config.toml
n_experts = 24
moe_layers = [0, 2, 4, 6, 8]
routed_scale = 1.0
groups_per_token = 1
vocab_size = 2048
tie_embeddings = "early"
lr = 0.0136
seq_len = 256
dataset = "wikipedia_en"
Below are experts of layer 2 (counted from 0) of a mixture-of-experts language model. Rows are named router (the router's row for the expert), down (a neuron's output weights, with its number) and show model dimensions 0-127. Each number is 128 + 24 x the weight over its row's rms, rounded and kept within 0 to 255. Numbers have three digits each.
After each expert's rows: a language model's description of what the expert responds to. This comes from a sample of Wikipedia text that the model never trained on.

# expert 4
router:130136153139178110105112143125184136131096086108169141088113155137123165097141099152150120103149134150117108157113117100131134152074141121152150116123160130160108159091148116120114147151138092169098111142173133140130141112099101127165128098131153113096135149152104156120099100112109094178078150119121130103151151101142080117126094153142132143149104122109107104109092135144107146159153
down8:172150118111131107089125099152149154153110156113117108087118167135119160117109160111130153123112179109111097101137132116127092098131155163075140139115094151122098119123123120125152112132138137141111117086153122136091103092165134115110154131113116208111107170103109147135155140111163161151154118118101199123144136107119135103097164099128123132143144128125097146112125138144098152152100
down9:143121109127144126122135116104129114128112091124137118124079151128155116112150155131116157137138145118133061152139109111103114126109104113120090128080111136097133107158118131193104123116111155145089113120096108143111123122092089098117125079144156119142128118133131108176126131152124133115099119173082121179125126165126092152142095185136119131125099124122103159163093116097111162066149
Description: Function words such as the, of, in, that, his, their, especially the right after a verb or clause opener like "showed that the".

# expert 6
router:121146160133167094123131133130162139130121122106139166110092153145116149115153102152147109122151127155117117154135137117148135133109117114144195096134119144128127154084160112104136145136172107160096130141161144146131153101109103170143132113125154125072144160168081140134096108139114142159094187103102096091177139103132090118107082162128130134131099131117120109095109118149098120162146
down8:146145140120134140120144068103108139147137081149129105136084127115162107129137120135109107147176120132129144095140116106105111130117108118111093109127087156096113135151107148067145114108149130120119184142124152135102136106131162115109142148129143104133080149089123111172160101149136133151164141174143077136097081103115155088105124142106089142162111148113164134110111131163088146124136
down9:131128154123138122105135129136082114127153115154133111121147119109133120145162100126141135142138131096132081124112160124101148125151086123155097166162176093189158114098144133080142090151120148128140161150144117151131159121077141129147147101134116103148098120125171137119178164142091123081136102135151109141142142105095137111136127158129117109107188067135145121117102162140155135094137
Description: Line breaks, section heading markers like == and ===, and prepositions such as by, at, as, especially "novel by" and "competed at".

# expert 22
router:141154147099175135099152134115139151085124114112160133120127165131116163093152096137157105120147123153146127143118146150151144131101119121143135113129173146148102144094136127108117162151148099153110127159150153121169140109114096132164136077125161119131124145123095164126093113082121137139108161120083111106171131099123102116101066142104152117157130136094133086079106154153097138169155
down1:093106139105127112146129112090144142113152154104121125115118143139137103093127137166092100139093136144089113117103146117110115144100100096069145119167079148165123156153134109116099186168192121126137093118130116115105129114145153134127160139124140088160126120103134168141098128125119114124157107117117176117131157118098109107100142082109148118139141133126134198110101141132122110168158
down2:138132112137076086130140150138127080096126118161176110173167156110112127136143159146153137120102139090171140156152136114131139151132100139132135157130145157147135176142127164139164152145119125085158115118105154127133149136117117141116099139138151119143099139127137152114112147155109079095171096123090123131129144092111159122146123178087138114156100155117169106169144118139149182161108
Description: Ordinal and descriptive adjectives like first, second, new, final, former, plus inner word pieces like ide in side and est in longest.

# expert 8
router:114127150124150109100126167121161128120081110095194138094101159151088148122132094153136105087145138134129078179131143127141118146115121127153142083106149125181090142113108115119132131117143107167096126127140139121146145131083115135151121095145135105104153162144101147147121123125115099133102135122094107129123151104153123094100101163144154133175105110111116108100106180179099130161139
down8:149133093156135135086147158141113163140121139137105188136150162126136110132120154173166153148123123098125111083125118105131173113113157140116112072116152112121108115123113126118101127128141141141086122130095146130157153113124144135126126111148085124111107116145108102109134169131136124101147159140124177072137130123158110143128179089112148178101127124122152086141134157099171181128083
down9:123110114109112115112133118132153101106114136168137144133138120115165116144148129088125181137116102148117123127126081160101134132150129131119113108155090102148102081154071165154132138119142150089137107114119103113067158142115152118114116132072112133128141114132166131088084163104172141104117094168081129114087139141114124108126140161087092131135102141109098142123084105144103153152122
Description: Commas, and, closing parentheses and linking verbs like is, was, were, has, especially "There is" and "There were".

# expert 10
router:138128167128155136105124118114167144093129086080126137105136160189100157085124120175161126119153123120142133139114152152100152132099129121158150090114167160140120160087131118088130128136162102150121148124142126127132146091103107170154114080120137114129130164130107154144076116092129081125099161126131100114134146117133130100104101158119139139159112108128119082068118151134100127147149
down7:101117075106138151128147117115141132101150173120125132124131155137136127145154133127112182154149120120118124065098149120128130133173139118115088089145102105117140084126099107144104139187169155081180121073144142156117122126116137145113135154129135141119081172085131142114151142111135088153104101136129105124111163146125118087151137164119124129167120121123142089139125141128127137070112
down8:113129112165128140099157117085123102094114156146121112108134110135131147112133149056163077098160142124128078139166148131153152132125121139085148151135095128132128134143164104104121078147127100111101151126149077085134104135089129136136102102073108137151116155123112129124129112139110114162192142121109133113133116106094106112131104125153109126165091141117106146108127117169170119116095
Description: Table pipes, row separators like ---|---, list dashes and line breaks in Wikipedia tables and lists of results, filmographies and taxonomy.

# expert 7
router:141146172147183120114111133106138166083103123100183149102123157158099161105115108149156095115134129147136104143138148119127142144102109122155154112112161135154129155109124104114132131112151101144128117137154137120144178093114085154168127086157153123116142143152103154150087131120114129126110145101082098113149162079151076113114098135132144122127102108093136087117111148149091133171141
down0:135131131116150136128154195125141124112151105141140146090109133146138138143125120116123137160142111135188152089140127131154150145137093100119129082126142159127182110085148171102137136127165172110124113113086119081136132118088146120095159121150176116111131146133125081143122172136136132159137117144153113108124120111097136146128116072152098145094127130114136155155130123109105054097146
down1:159108157129126076152096095144160146148110133075126153142127172109139128130118175110131133070115139149117124093110128135102124152101109126117139147090099079099089136147134148120153107142132127114082125167100100126120131193103126158102149077164154122122130138129099122088142124153097170158099087114159165162129118161148149103137118123123111136142161125134131129108130130143164126129129
Description: Middle pieces of split words and names, such as Pub-lic, Interst-ate, Mex-ic-o, often followed by suffixes like -ed or -ing.

# expert 16
router:149165163115195135098149117115135159104132115109136134100121164144113162098132097131159117137149124138155134132130127128134160108111073126114161111102162148146117130101138112110122137119153101148100138161148144143148155097118111144170144072139181121136127157135098148119103157092123131140129148132120093123172170085137082110083096134102138157133113126148102101096109148164088147159129
down0:120115138128146144134129197153129163125119155112109124128073142140150153154126088125126145133123131187100136140130117172137151099112112093167130115115145142115145136102135118161134113120174183148102098103134137122101093115107119146158108084099091153147126122171114160105099103139155148136124133176096166131110139128176119128135112130122143106118125098184104117161152138149088093119110
down1:122121127136150141161117146149134149112153120133147103152129138130119112099128124152100128075137161154118148148125148141145096083190146143147137093092111130139126121145071156153138108165153128158145100115103136137125138072150098136135124125107078094117104148172142151152120123140135118150093143146107101176073105123175133114134103151096124150152130182085149120131135163148152156123097
Description: Second or later pieces inside ordinary words and unit abbreviations, such as la in platforms, man in manufacturer, s in sqmi, k in kg.